Weights of a small mixture-of-experts language model, trained from scratch on English Wikipedia.
Experts: 48 GeGLU neurons an expert, a sigmoid router.
Training: a variant of Muon for the experts, 523M tokens, 3988 steps.
Below are experts of layer 4 (counted from 0) of a mixture-of-experts language model. Rows are named router (the router's row for the expert), gate (a neuron's input weights, with its number), up (a neuron's input weights, with its number) and show model dimensions 336-391. Each number is 128 + 24 x the weight over its row's rms, rounded and kept within 0 to 255.
After each expert's rows: a language model's description of what the expert responds to. This comes from a sample of Wikipedia text that the model never trained on.

# expert 5
router [161 149 150 113  86 153  79 147 147 108 147 125 127 166 134 133 164 113 167 112 100 109 125 143 142 165 131 109 129 125 164 132 154 157  85 107 134 116 125 128 121 142 156 112 136 114 159 115 143 148 150 137 137  77 148 156]
gate0 [123 148 118  91 114 135 151 145 157  70 133 103 108 111 115 158 161 121 165 143 108  96 144 146 126 160 100 126 126 116 142 147 104 129 119 104 143 129 134 138 160 132 121  99 114  91 123 132 120 160  73 109 156  99 163 113]
up0 [101 132 177 109 136 178 148 150 146  95 168 121 163 118 117 141  62 125 150 156  92 125 128 143 126 158 129 108 174 171 122 151 135 131  98 104 105  92 115 116 145 132 136 134 101 102 137 125 156 169 110 140  77 106 165 133]
gate1 [129 111 156 160 108 171  99 118 140 104 150 104 129  99 160 151 144 146  76 161 143 115 148 161 131 171 102 103 141 123 144 111 168 129  93 149 128  67 147 109 119 154 112 134 173 123 125 130 142 124 116 132 140 129 150 112]
up1 [109 113  95 155 114 113 161 125 123  98 123 131 127 172 114 136  83 134 105 136 108 113  56 143 134 110 107 103 107 142 137 154 144 152 166 147  86 127 140 140 121  93 156 145 158 191 155 168 119  93 128 126 169 109 132 134]
gate2 [111 135 111 114  78 124 130 155 110 108 129 130 127 117 159  95 120  72 136 169 129 103 134 103 122 189 170 115 145 121 121 144 164 134 122 102 131 137 156 120 113 150 126 104 141 127 163 140 114 107  96 153 168 135 116 130]
up2 [128 152 106 135 124 112 102 145 159  99 138 168 132 150 124  92 111 152  94 108 125 121 145 142 144 152 160 127 164  88 134 158 141 104 103 139 106 121 154 113 166 114  93 124  70  95 132 104 131 147 113 141 122  94 112  87]
gate3 [111 115 156 126 151 110 128  94 132  87 100 150 133 127 100 116 101 142 119 153 123 164 117 136 166 119 128 152  86 128 192 130 149 128 142 130  86 117 137 104 149  93 130  95 112 120 154 133 149 134 119 125  94  85 119 101]
up3 [157  97 115 123 160 119 115 101 104 116  94  89 169 133 114 175 105 115 114 114 118 131 126 122 153 102 129 161 113 119 151 129 119 139 120 128 112 154 112 113 114 130 100 107 126 131 148 145 126  96 155 119 125 124 133 144]
It responds to: Word-final suffix pieces. Suffix or final word pieces that complete a word or name, such as -ing, -ation, -ward, -up in Coupland, Howard, Coming.

# expert 1
router [157 116  87 111 155 116 135 145 117 141 144 128 127  90 137 177 123  89 155 156  86 168 160 151 137  91 154  84  98 147 134 130 158 119 156  93 152 103 162 143 156 147 132 117 140 125 151 133 132 112 125 153 127 128 140 134]
gate0 [129 116 115 147 154  74 147 155 173 149 162 101 199 131 119 113 129 132  63 143 134 134 125 131 129 107 135 125  90 149 107 141 133 130 135  79 150  87 132 144 120 145 112 115 154 150 134 120  90 185 159 120 117 103 137 156]
up0 [110  96 122 101 133  97  95 144 128  95 114 117 103 150 128 119  98 125 149 132 112 166 188  91 117 157 131 112 103 122 127 149 123 116  97 135 160  96 133 151 146  89 116 127 119 116 100 117 145 145 164 131 104 104 155 145]
gate1 [125 131 111 125 128 142 113 111 122 114 161 164 129 153 153 142 110 108 117 115 130 128 112 149 104 139 129  83 158 108 143 144 119 115 141 112 105 161 172 143 145 107 107 146 143  87 176 128 160 160 141  85 114  94 144 116]
up1 [128 115 120  70 145 132 126 121 125 111 144 113 124 154 114 105 109 131 127 141 169 121 151 181 140 122 142 122 123 134 113 148 149 150 133  85 135 123 142 131 134 117 109 144 131 162 131 158 168 122 106 101 135 128 176 113]
gate2 [133 119  79 134 152 100 137 120 133 145 169  81 103 143 140 117 127 121 135 141 148 140 150 121 115 102 151 147 133 113 106 119 177 105 140 123 122 168 148 121 139 157 152 132 127 102 155 168 107 123 124 118 133 146 131 131]
up2 [164  86  85 110 154 129 137 140 154 143 120 136 148 105 140 180 210  99 149 157 135  91 125 176 125 104 127 117 162 115 109 126 133 156 123 118 124 100 128 113 130 109  94 141  78 141 117 119 111 135 104 107 120 111 120 158]
gate3 [121 138 119 113 136 161 139 144 154  65 127 123 121 144 102 129 155 123 132 126 133 113 111 150 134 121 122 153 175 118 129 142 124 150 143 134 133  84 172 159 193 158 145 188 139 148 129 101 156 171  97 118 133 121 113 132]
up3 [148 148 117 135 155 141 157 147 131 114 117 117 128 105 117 131 152 119 134 109 100  97 152 104 159 101 157 138 140 122  69 136 149 167 145 123  88  99 121 129 152 147 122 150 135 145 119 109 167 143 135 115 139 129 115 119]
It responds to: Article "the" after prepositions. The word "the" or "in" after prepositions, plus list-item dashes and colons in infobox fields, as in "Location in the United States".

# expert 24
router [130 126 133 100 111 125 117 159 143 147  92 114 123 147 113 150 132 111  97  94 113 129 135 139 133 156  96  89 148  75  91 133 139 100 150 125  86 126 106 110 150 119 111 101 147 153 119 112  76 138  85 125 125  69 189 154]
gate0 [106 122 121 146 130 160 116 104 135  76 101 134  97 133  91 121 193  95 180 105 154 101 134 145 139 106 112 144 131 129 133  96 158  85 119 128  78 157 136 117 140 147 118 156 128 133 138 128 135 124 154 176 160 116 106 112]
up0 [123 142 119 128 107 149 125 127 170 130 115 140 119 138  94 118 132 163 149  83 149 113 106 130 143 116 121 138  99 134 105 104 131  88 152 126  84 151 102 107 158 135 178 143  89 139 144 105 155 154 133 134 118 130 148 143]
gate1 [124 192 120 143  94  96 147 139 115 160 107 123 143 104 135 132 133 134 124  71 147 100 172 116 127 151 127 135 137 102 166 151 161 144 108 122 126 106 145 164 156 123 148 157 145 132 129 136 139 130 169 159 118 120  80 123]
up1 [111  97 114  89 117 131  79 102 168 139 124 116 173 112 119 143  98 169 138 113 124 126 134 126 176 126  88 133 129 101  97 108 133 133  92 139 178  95 116 126 116 112 126 131 160 132 118  89 109 125 141 141  93 146 154 108]
gate2 [ 99  97 142 139 114  97 101 143 103 133 157 141 139 125 134 130 152 103 115  97 136 154 176 123 112  82  99  95  65 106 102 112 163 130 102 142  90 145  99 167 137 110 124  94 138 135  77 115 118 101  97 175 127 111 125 154]
up2 [108 128 111 140 117 165 130  99 188 122  93 118 131 158 124  92  99 143 175 176 110 131 113 131  93 137 145 171 154 123 113  88 133 135 120 118 136 103 155 109  84 171 147 151 141 111 198  85  90 150 149 130 137 140 190 134]
gate3 [170 120 156 120 136  73 110 137  96 143 183 100 111 125 151 173 155 125 167 154  91 190 133  98 160 142 115 149 104 123 118 143 153 158 119 116 103 136 128 165 137 122 115 161 145 150 117 147  72 107 125 186 153 113 122 149]
up3 [114 115 145  98 111 120 139 164 145 130 117 156 160 118 169 140 138 110 123 123 104 160 136 117 140 126  97 103 163 142 133 150 135 145 103 130 137 145 135 164 161 169 114 123 166 111 170  88 137 169 139 149 108 124 100 122]
It responds to: Quotes, apostrophes, emotive words. Apostrophes in contractions and possessives within quoted speech or plot summaries (We've, Tad's), plus words like heart, love, you, good.

# expert 46
router [170 147 127 108 121 143 128 103 109 107 118 136 124 106 117 132 143 112 123 132 109 128 130  88 174 163 114 111 151 100 130 141 162 107 115  79  76 118 140  83 136  91  91 121 164 122 148 108  77 107 126 135 113  93 155 148]
gate0 [134 115 111 106  76 153 136  98 105 117 157 150 152  84 122 121 140  81 107 155  92 120  91  92 141 120 128 124 132 170 104 115 108 106 134 113  86 120  81 169 115  91 121 119 186 137 147 107 115 143 142 124  93 115  88  84]
up0 [106 128 136  92 123 194  93 117  95 125 138 101 138 110 147 130 144 112 110 152 100 143 120  93 127 145 123 137 138 161  94 105 146 154 136 161 120 130 111 125 155  96 124 139 167 127 149 155 127 132 131 138 125 138  61 147]
gate1 [130 157 133 102 158 141 180  89 150 130 151  65 133 113 128 116 154 155 163 181 143 110 129 119 114 128 142 128 160  76  90 123 143 139 173  98 134 163 149 125 136 105 105 135 147 154 175 107 109  77 139 158  89 117 114  87]
up1 [ 92  99 105 127 132 130 106 157 161 167 103 122 162 129 116 108 135  82 108 134 127 150 131 120 141 150 138 121 119 140 106 109 126 127  94 164 121 146 116 153 105 144 160 104 127 113 117 123 125 170 139 121 155 141 188 157]
gate2 [154 156 108 113 109 118 134 131 111 104 172 141 119 159 169 139 119  94 140 165  92  81 115 156  86 116 162  97 141 161 140 154 164 184 129 126 140  99 115 150 120 102 115  70 144 145 139 158 145  94 117 105 108 107 121 153]
up2 [167 117 128  98 111 140 181 123 111 114 131 132 143 157 147 111 170  79 124 117 119  82 154 136  83 138 102  97 155 173 133 100 183 167  88 162 151 108  61 125 138 118  81  78 107 183 137 110 119  97 164 112 138 112 161 149]
gate3 [157 122 135 151 140 162 134 141  93 107 147 178 106 112 129 143 126 103  96 122 146  99  82 148 143 104 135  98 190  93  85 124 140 122 129  91  78  95 157 140 115  95 135  97 119 168 158 176 122 181 106 152  99 123 126 102]
up3 [ 75 132 147 129 115 120 164 147 132 158 133 136 143 151 137 194 122 135 147 146 141 151 131 136 145 121 110 100  95 143 155 150 122 110 116 109 109  98 126 106 113  96  80 106 105 137 141 113 150 152 138 151 131  96 164 120]
It responds to: Biography role words. Words in biographical openings describing occupation and origin: politician, footballer, professor, and "from" before the home place.

# expert 39
router [142 130 106 114 138 123 125 109  83 104 149  83 122 147 122 129  72 163 140 160 119 141  89 134 136 156 142 144 124 151  88 139 170 183 144 110  85 134 108  99 116 116 115 104 132 147 135  99 138 128 115 120 175 137 126 152]
gate0 [136 149  80 136 102  85 140 155 177 149 152 100 132 150 146  95 154 130 124 118 150 162  85 145 120 172 126 151 110 143 145  91 151 141 159 109 138 133  87 116 150 101  98 115 112 130 140 119 141 149 118  97 145 119 142 162]
up0 [ 98 131 148 107 100 150 160  86  72 127 119 131 136  67 106 154 138 112 126 135 124 134 147 117 143 158  89 114  89  88 147 145  86 128  86  52 101  94 136 123 129 155 143 145 156 138 163  93 162 102 131 112 148  93 121  76]
gate1 [148 150 135 118 126  74 103  97  97  88 129 137  65  84 147 114  94 123 138 133 145 122 144 114 119 152 112 113 146 164  84 147  82 147 166 115  98  97 124 155 139 135 118 165 139 198 109  94 156 155 109 140 134 126 125 122]
up1 [140 136 124 154 152 116 143 127 122 136 136 141 156 120 125 195 114 146 143 151  96 141 115 135 129 117 117 128 108  86 170 167 148 128 119 138 147 182 132 113 117 161 138 127 124  75 136 142 131 117 116 122 153 177 128 115]
gate2 [124  96  86 116 149 138 142 128 131 116 160 157 165 152 105  95 130 129 143 145 143 160  93 118 172 137 119  61 113 112 116 158 115  85 148 181 144 137 138  90 125 129 114  86 111 137  98 115 140 109 150 115 143 113 107 156]
up2 [122 122 163 138 119  91 140 161 159  85 110  89  91 129 122 141 149 141 106 128 116  90 132 134 139 149 130  84 168 131 154 141 100 168 157 145  83 130 143 124 105 144 123 151 137  93 160 122  79 124 110  97 132 133 125  88]
gate3 [158 133 119 136 178 114 144 109 177 110 162 106 116  87 142  94 138 132 115  95 105 131 106 118 105 115 166  87 202 135 128 125  94 145 148  81 126 174 155 114 110 151 117 159  96 124 131 120 132 122 121 157  91 128 157 149]
up3 [165 154 115  81 178 158 168 115 138  87 112  94 134 105 136 128  91 136 159 106 143 134 131 136 127 112 151 125 208 154 122 101 110 150 140 120 109 142 129 139 123 155 157 123 128 135 169 133 163 150 127 139  85  95 125 138]
It responds to: Initials and numbers. Periods after initials like L.L., digits inside decimals and table figures, name pieces like Jon, Keith, and the word "such".

# expert 23
router [122 107 114 114 171 135  90  89 144 136 146 120  98 115  93 128 128 118 167 178 134 137 111  95 147 145 115 136 154 108 151 110 135  82 111 114 139 119 162 139 134 110 153  95 135 116 147 150 110 148 109 176 149 112 161 127]
gate0 [121 140 108 137 146 154  86 156 117 109 109 120 144 114  96 137 104 143  89 123 139 122 121  99 108 128 122 100 119 123 152 169 158  94 128 123 128  99 108 146 116  79  84 106 101 149 121 124  90 142 157  87 123 169 141 129]
up0 [130 157 121 160 147 134 132 151 117  81 162 166  88 134 152 103 112  95 110 106 138 137 103 100 102 108 166 121 154  95 142 171 128  90 154 151 150 108 151 117  82 139 156 114 119 155 136 152  92 138 149 126 104 142 125 104]
gate1 [142 139 157 125 129 162 128 146 124 127 188 111 179 141  93 153 140 156 108 136 140 134 103 160 121 139 139 153 163 179 138 138 135  95  83 125 139 103 117 159 120 116 121 144 162 152 135 113 147 129  82 140 136 102 103 137]
up1 [123 105 134 126 143 122 148  63 102 102 147 126 129 122 138 160 136 116  99 163 161 115 111  97 157  93 102 120 148 130 104 122 134 103 101 127 125  91 115 102 154 139 163 166 131 146  91 109 139  95 112 153 166 157 156  75]
gate2 [152 132 108 123 173 109 114 110 149 131 139 108  83 156 123 140 117 143 130 110 127 175 107 145 140 174 161 143 147 139 162 100 158 114 152 150  92 137  88 103 184  57 138 119 133  96 128  93  94 118 148 114 118 108 113 132]
up2 [140 154 126 105 131 166  87 113 162 150  85 112 105 167 149 132 151  78 135 120 131 117 125  82 111 161 138 106 125 123  87 169  96 153 142 158 143 128 137 120 167 118 118 124 108 134 105  92 167 125  94 121  99 122 158 175]
gate3 [ 64 127 113 140 155 138 115  70 132 112 115 124  84 137  65 135 104 148 141 169 103 120 130 144 135 140 112 121 137 101 106 106 113 144 163 123 126 160 133 112  84 128 156 126 101 139 142 168 143  99  99 125 131 107 130 112]
up3 [ 71 142 154 129 110 143 109  55 143 100 101 138 103 120  75 126 106 144 143 144 107 115 153 144 135 129 140 114 164 116  90 138 122 168 152 147 146 130 143 133 106 101 180 158 125 100 136 166 119  77 123 123 118  81 140 122]
It responds to: Infobox field labels. List dashes, colons and field labels in infoboxes, such as Coordinates, Body style, Class, Location, plus km and years.

# expert 43
router [124 107 140 166 129 101 124 149 147 102 134 105 161 134 123 120 129  85 111 100 103 140 163 151 132  93 141 130 148 139 170 121 135 115 129  94 120 132 119 142 116 146 126 125  72 128 165  98 147 151 102 143 155 110 136 120]
gate0 [162 111 125 122 138 157 159 125 116 115 165 121 143  96 155  99 141 120 178 133 155 109 115 158 105  89 122 126 120  99 127 127 109 147 150  97 123 107 115 169 173 113 132 159 120 116 172 172 171 108  86 121 122 108 140 138]
up0 [ 91 119 132 147 120 129 180 110 118 174 115 139 156  76  93 162 110 129 127  94 100 141 142 105 142 167 118 139 103 110 106 153 135 119 124 152 165 148 108 111 143 105 134 115 118  89 106 138 101 144 141 125 121 124 125 123]
gate1 [156 114 126 141 101 133 162 125  87 120 130 132 125 121  92 112  95 118 133  99 158 143 144 153 116 123 177 129  96 113 112 111 123 131 110  84  96 150 114 122  85 132 145  80 123  91 155 180 125 142 154 128 111 121 113 120]
up1 [113 114 126 127 139 127 120 120 169 127 157 146 130 103 141 109 133 125 138 138 156 139 112 104 105 141 100 119 121 137 153 189 114 110 114 173 121 111 107 155 143 154 108 176 127 145 148 130 115 145 113 120 125 147 143 120]
gate2 [122 112 151  96 149 137 109 149 115 140 157 185  99 179 105  92 124 146 112 108 118 150 143 107 163 118 107 108 122 116 134 118 118 108 149 144 127 145 126 154 137 144  88 141 145 115 148 104  91 163 142 113 120 114 140 154]
up2 [189 139 128 120 117 150 107 143 145 106  67 107  99 143 130 100 101 148 100  78 110 106 173 148 139 134 134 160 145 118 119 154 122  89 137 143 153 125 127 113 141  90 153 149 164  93 118 151 124 108 155 168 110 145 117 102]
gate3 [124 102  85 103 138 133 150 135  88 116 129  94 154 162  93 131 142 113 167 144  80  70  90 120 122 104  95 122 142 123 158 141 176 153 135  86 154 149 156 105 113 134  88 170 118 137 116 142 122 127 141 137 108 123 137  96]
up3 [122 167 138 131 133  80 150 124 120 124 174 154  96 101 153  96 131 145 127 162 170 138 140  84 126 134 140 146 119 109  85 137 115 124 127 131 102  97  85 100 136 120 151  87 145 151  62 113 117 127 127 122 155  90 143 148]
It responds to: Music chart vocabulary. Music words such as album, song, band, number, Year and Producer in discographies, chart positions and track tables.

# expert 38
router [157 146 133 168 165  96  85 120 115 104 135 110 122 139 126 159 133  83 147 145  91 120 127 118 147 121 118 110 136 135 122 105  91 113 125 115 119 108 128 122 153 115 111  85 120 150 165  79 114 144 146  93 136  85 130 148]
gate0 [120 106 163 126 139 122 109 157 146  91 146 111  89 126 122 152 174  87 156 105 102 104 177 130 113 114 142  99 121 156 113  93 110 128 123 123 132  99 141 110 105 118 136 101 133 149 115 152 176 118 148 116  90 109 108 159]
up0 [142 111 109 113 146 156 130 113  82 129 119 148 133 120 145 159 153 112 137 129 147 142  90 125 142 130  75 111 139  91 124 168 156 136 122 148 107 114 101 111 125 117 106 139  65 124 122 132 128 139 137 166 153 174 114 125]
gate1 [127 114 115 121  96 110 148 135  56 161 173 173 158 134 120 151 135 145 143 104 107 146 106 116 143 108 149 121 137 130 102 130  80 143  93  90 130 145 121 111 128 123  80  95 140 133 110 151 110 167 138 115 136 169 108 125]
up1 [148 100 133 139 122  98 138 154 102 120 178 158 135 151  96 115 146 136 104 117  85 134 117 100 146 157 117 108 108 103 145 127  92 116 105 102 111 189 104 142 168 135 123 114 104 105 112 155 108 128 125 126 160 138 135 130]
gate2 [113 144 126 122 159 143  91 136  88 102 151 133 150 165 150 176 118 132 142 124  93 144 105 113 158 109 111 178 138 131 130 143 108 150 142 126 123 205 112 136 172 165 161  99 128 158 140 141 134 161 180 134 127  84  87 113]
up2 [133 106 130 124 160 144 139 110 133 137 138  80 116 138 136 110 131 111 115 145 153 164 119 155 124 163 164 120 110 165 127 104 123 151 138 119 159  96 155 152 138 169 142 143 135 108 113 130 111 118 121 146 138 111 159 142]
gate3 [138 135 116 152 135  94 149 143 125 137 157 165  84 107 142 121 166  84 106 151 112 136 138 102 160 121 128 110 118 178 185 121 169  92 112 113 129 118 145 191 141 142 134 169 117 123 139 115  87 158 113 148  99 112 146 177]
up3 [159 131 123 105 133 131  79 104 137 115 161 136 137 170 123 118 114 155 125 171 150 127 173 125  88  87 158 135 156  45 131 138 120 140 128 150 154 101 150 131  94 123 155 156 147 119 130 167 140 126 159 173 169 112 147 116]
It responds to: Apostrophes and place nouns. Apostrophes in possessives like Men's and World's, plus nouns in names such as Mount, Museum, Airport, River.

# expert 40
router [153 125 140  74 142 131 112 134 117 117 133  92 140 133  96 124 113 106 133 160 102 127 110 108 119  93 135 137 148 115 116 140 129 135 119 146 118 120 108 103 143 115  72  88 128 149 162 100 159 156 135 142 173 141 135 138]
gate0 [136 118 144  83 119  92 108 137 178  98  85 171 101 120 108 129 126 140 119 181 168 152 148  95 101 157 141  98 137 148  91 130  70 124 150 104 147 104 172 141 143  93 131 141 110  99 120  89 151 129 159 137 100 128 164 122]
up0 [129 115 135 103 135 138 128 130 166  99  88 143  90  86  86 175  93 120 123 116 156 151 133 127 100 143 130 157 127 132 129 118 124 104 123 129 142 107 162 141 148  87 141 116 142 108 138  93 103 167 122 179 152 120 102 125]
gate1 [101 124 160 126 105 150 145 119 167 110 120 106 124 119 112 119 137  97 141 164 108 101 122 111 158 119 145 107 103  88 157  83 117 152 150 117 126 129 116 155 159 103 134  91 104 137 181 131 151  98 103 131 115 153 112 118]
up1 [105 128 153 131 145 126 108 149 126 122 141 114 107 103 102 126 132 133 103 112 104 117 120 120 147 113 126 130 137 106 109  90 119 115 146 148 134 125 145  82 123 129 112 122  98 138 126 131 124 104 129 138 128  52 117 149]
gate2 [111  90 136 100 121 125 143 168  87 100  82 120 160 139 132 144  98 109 143 116 150 138 157 128  64 116  97  93 133 107  98 110 149 127 157 104 102 153 146 125 119  91 148 128  84 128 144 122 120  91 131 103 114  88 135 144]
up2 [124 149 115 161 123 100  83 128 132 126 198  88 151 165 137 154 144 197 144 119 119 150 116  88 134 153 144 108 128 169 105 157 167 164 109 124 139 139  95  94 147 148 116 131 111 155 123 126 101 152 117 108 143 112 119 140]
gate3 [129 119 109 147  90 173 135 142 132 120  99 152 148 112 117 180 117 115 151 127 157 142 110 116 128 113 114  85 149 135 144 146 141  90 150 109 110 113 112  87 119 143 174 136 128 110 115 113  97 159 128 136 122 143 117 186]
up3 [119 158 147 118 143 115 113 146 130 153 147 115 130 142 178  94 106 110  95 108 169 124 120  97 133 122 122 135 105 158 131 131 148 129 147  87  78 141 143 145 107  99  97 130 128 140 129  71 136 125 108 123  66 160 128  95]
It responds to: Pronouns and auxiliaries. Subject pronouns, auxiliaries and function words starting a clause, such as she, he, it, has, had, that, although, still.

# expert 11
router [170 110 132 123 147 149 137 117 105 113 143  77 109  90 114 120  94 129 130 115 102  88 119 141 131 131 112 113 153 127 112 115 164 138 133 129 109 130 115 111 125 128  98 134  89 130 157  96 129 128 103 126 114 136 118 129]
gate0 [169 136 137 171 131 155 163 136 125 123  99 116 124 129 102 108 149 131 123 148 170 115  94 152 142 110 128 132 133 155 137 167 115 112 151 128 179  84 119  97  98 115 103  92 156 157 167  87 156 158 166 128 141 168 125 116]
up0 [120 150 111 162 145 156 132 166 159 144 143 136 128 141 111 123  84 137 136 150 130 121 180 141 113  89 161 147  97 165 130 111 140 109 142 146 218  96 129 144 149 130 130 155 122 154 105 119 163 120 143 136  79 145 141  94]
gate1 [149 122 141  94 128 113 137 159 145 106  99  86 149  94 131 116 137 130 104 108 145  83 160 176 113 134 144 113 120 133 177 134 134 147 154 138 147 115 135 104 119 135 117 140 146 135 143 113 151 133  98 120 114 118  89 145]
up1 [112 117 112 100 146 131  99 101 119 152 168 157 130 145  91 126 131 126 125  95 112 156  99 131 160 113 118 147 101 155 112 169 119 143 143 113  64 154 140 119  99 135 123 118 131  91 130  90 123 131 115 119 152 182 134  96]
gate2 [113 157 162 148 175 135 142 174 106 166 139  99 132  86 123 109 150  98 207 123 127  82 140 108 130 123 127 139 129 138 104 118 109 116 149 109 165 106 159 148 134 147 145 154 170 113 133 121 125 121 117 123 132 158 153 130]
up2 [123 115 158 131 124 143 142 132 149 144 130 120 131  92 123 150 136 116 149 166 105  91 135 126 124 129 139 128 146 158 148 131 123 126 123 159 145 117 116 123 136 106 103 133 124 138 106 143 103 176 125  92 124 114 137 153]
gate3 [137 125 128 151 130 137 114 117  92 118 124  89  97 135  86 138 124 155 108  91 115  93 163 127  91 136 164 169 119 150 143 168 130 174 131 102 137 135 107 155 133 119 113 103  95 124 109  71  95 120 127 115  99 157 123 132]
up3 [144 123 118 140 146 135  96 141 122 104 104 125 134 165  93 119  89 126 101  95 150 142 129 163 142 137  97 140 127 118 135 144 129 119 165 119 140 160 144 124 122 108 136  94  81 118 121  70  95 174 132 100 120 128 145 151]
It responds to: Quantifiers and predicate words. Quantifiers and content verbs or adjectives after a verb or conjunction in narrative prose, such as many, other, received mixed, formed, faced.

# expert 48
router [170 117 145 115 147 127 108 148 147 131  83 131 142 160 129 155  75 113 108 164 130  83 130 101 195 135 151 133 144 104 104 117 132 128 157 126  87 165 146 135 115 115  94 132 125 135 150 106 170  94 112 155 139 114 158 155]
gate0 [137 134 152 158 148 151  89 106 133  98  83  91 149 167 110 141 122 112 145 125 148 112 165 140 127 168 152 126 122 131 154 137 100 109 156 150 112 104 105 128 148 177 121 142 124 163 168 123 117 149 165 156 180 117 166 139]
up0 [114 187 124 125  99 133 140 158 153  84  95 138 151 121 103 142 159 142 133 125 132 151 137 137 160 157 114 114 151 126 114 122 123  93 157 149 111  97 100 136  92 118 145 147 157 118 116 115  96 129 125 126 151 119 142 164]
gate1 [135  99 150 119 103 130  59 109  82 139 105 150  86 118  90 112 116  87 124 136 133  90  96 134  86 114 186 156 104 114 100 159 154 107 145 112 102 114 114 179 107 112 138 174 162 108 129 151 153 142 137 137  93 135 124 114]
up1 [105 101 137 125 132  98 161 112 145 105 111 113 123  99 139 115 145 163 181 118 114 104  99 120 148 119 116 154 123 152  88  64 141 129 116 155 163  82 144 116 101 120 114 130  94  82 140 102 117 129 128 122 138 130 111 123]
gate2 [110 110 141 159 175 149 139 120 107 137 133 171 112 108 137 106 161 132 123 107 131 137 145 148 151 115  90 132 140 113 103 110 112 134 134 124  55 106 113 108 136 128  81 107 161 122 120 144  86 132 138 117 121 124 112 119]
up2 [127  95 124 119 128 124 112 137  66 105  78 139 134 124 126 140 103 156 110 118 121 165 100 101 167 145 135 115  87 113 126 126 136 130 139 118 137 154 146 140 143 147 119  92 115 116 162 132 119 135 145 126 157 137 128 117]
gate3 [154 118 101 138 125 154 158 126 106 149 157  97  89 111 141 137 120 115 140 134 116 138 170 160  96 127 154 155 155  93 148 131 106 125 118 141 134 100 148 102  89 109 153 120 136 173 131 174 136 112 141 162 100 120 156 134]
up3 [ 84 150 131  95 102 100 125 157 143 112 159 165 177 110 112 119 184 136 180 105 124 130 114 103 148 119 125  76 135 182 126 150 151 117 139 142 136 151 127 129 174 181  71 137  69  94 114 101 144 159  97 152 155 146 102 147]
It responds to: Line breaks and word endings. Newlines before section headings or table rows, heading marks ==, and final letters completing words like blow-n, Draw-n, won-t.

# expert 54
router [135 108 141 138 120 115 115 128 105 106 153 120 148  79 117 169 120 116 150 154 101  81 139  99 133 107 162 129 133 119 130 119 105 131  94 117 111 124 105 167 148 141 114 121 134 116 141 135 133 128 138 156 142 134 152 118]
gate0 [147 102 140 134 141  97 112 112 119 103 136 135 151  71 147 112 117 120  69 132  84 121 135 103 148 128 129 140 126 167 140 101 130 133 134  98 132 178 167 110 141 148  97 151 138 103 117 140 104  89 180 110 126 111  93  91]
up0 [130 128 149 167 115 139 118 105  90 118 140 116 126  86 130 169 172 100 103 145 135 170 124 121 118 161 157 133 129 145 124 135 134 116  80  88 112 150 157  54 157 169  83  87 131 107 138 147  84 120 126 109 142 123 116  89]
gate1 [153 138 152 134 124 102 164 134 120 113 147 135  99  72 117 120  96 108 169  78  55 125 136 110 155 119 135 160 108 102 136 146 117 157 108  83 125 159 119 139 108 147 121 151 147 110 135 106 102 128 172 123 102 143 123 160]
up1 [163 135 122 148 104 123 109 151 132 105 137 149  88 145 116  94 131 119 174 104 109 119  96 118 159 110 150 101 136 129 120  91 132 134 137 128 145 144 103 134 126 130 126 113 110 162 167 123 111 157 154  79 128 176 124 135]
gate2 [ 79  89 141 131 105 143 158 109 103 139 110 135 157 106 102 118 124 132 123 123  60  96 135 107 105 101 128  85  94 102 119 127 129 140 103 123 127 122 123 124 105 181  96  83 135 159 108 142  79 110 100 136 158 156 162 134]
up2 [147 129 133 125 138 144 140 122 151 147  98 107  97 153 116 143 125 141 134 128 139 150  95 146  93 138 100 113 149 158 110 130 148 143 144 111 113 171  93 154 174 140 193 131 119 126 157 100 109 123 112 131 172 107 115 124]
gate3 [ 90 139 126 126 118 134 104  99 139 114 109 135 151 106 102 141 119 120 170 158 128 112 130 118 104 128 141 146  81 137 121 136 150 133 131 158 116  90 119  76 137 121  52 137 156 101  94 138 135 102 117 146 155 155 127  95]
up3 [ 98 126 139 142 116 126 116 134 142 107  84 100 143 140 147 121 169 157 106 126 183 119  96 113 175 101 136 128 163 189 115 127 120 144 148 144 123 100 135 110 117 149  70  95 146 128 102 108  92  99 122 146 130 106 111 120]
It responds to: Cultural and social modifiers. Adjectives and classifier nouns for culture, society and language, e.g. social, such, traditional, Language in Best Foreign Language Film, Heritage.

# expert 51
router [140  74  99 121 185 110 138 103 119 148 121 113 166  76 111  94  60 142 127 132 121 167 164 146 103 167 113 115 132 127 154 125 126 116 159 119 121 136 168 101 119 131 149  69 156 155 130 137 107 162 135 137 155 135 144 159]
gate0 [133 143 106 150 181 116 185 115 102 156 119 148 125 156 117 153  96 123 101 158 130 115 131 118 129 109 100 129 124 104 122 126 114 109 120 127 140 121 114 117 118 135 139  88 132 134 171 112 161 123  85 135 116  97 123 134]
up0 [137 172 139 139 144 136 134 111 102 157 121 145 149 167 109 117  84 154 136 143 144 130 148 105 113 152 109 112 126 123 167 111 118 127 138 139 144 144 152 166 109 136 126 122 114 139 157 157 183 131 136 142 131  78 113 160]
gate1 [162 109 108 122 109 130  87 111 139 138 148  98 151  84 131 143 141 141 119 128 136 143 101 121 144  99 158 108 113 133 154 108 111 124 146 153 116  83 107 143  96 140 127  80 144 140 113 165 130 113 118 125  84 125 114 102]
up1 [ 91 173 152 112  91 145 167 120 108  99 155 128 141 182 130  99 141 150 128 124 103  94 126 108 155 150 113 126 116 114 134  94 164  83 113 123 139 131  92 100 170 123 136  92 109 150 116 145  92 135 117 103 100 151 116 162]
gate2 [141 107  79 123 177 119 143 120  95 134 131 146 151  78  83 106 159  68 110 159 127  82 108 122 132 105 130 136 108 175  99 147 145 120 145 108 114 104 148 147 139 142  95 118 120 127 119 112 123 141 159 120 129 145  75 111]
up2 [108 126 141 124 171 117 122 124 112 121 141 100 137  99 134 142 184  88 121 118 108 114 153 145  91 105 143 158  96 145  88 164 138  99 125 145 146 132 101 152 159 129  85 138 110 121 124 110 104 153 168 123 112 122 118 128]
gate3 [172  71  97 105 161 115  77 121 154 133 115 133  97 146 108 171 122  97 134  91 149 125 141 119 121  98 131 113 122 125 118 154  94 108 145 122 129 133 146 100 123 160 109 131 116 106 133  99 125 137 135 101 193 124 138 184]
up3 [163 102  78 135 143 135  90 165 138 122  99 110  90 150 141 102 105 148  86 101 138 124 120 134 130 164  66 144  99 114 125 121 122 131 157 111  85 173 127 130 137 168  78 119 136 138 152 126 123 111 133 112 135 138 136 138]
It responds to: Table rows and chronologies. Markdown table separator rows and cell pipes in album, discography and filmography tables, plus "chronology" headers, months, was/is.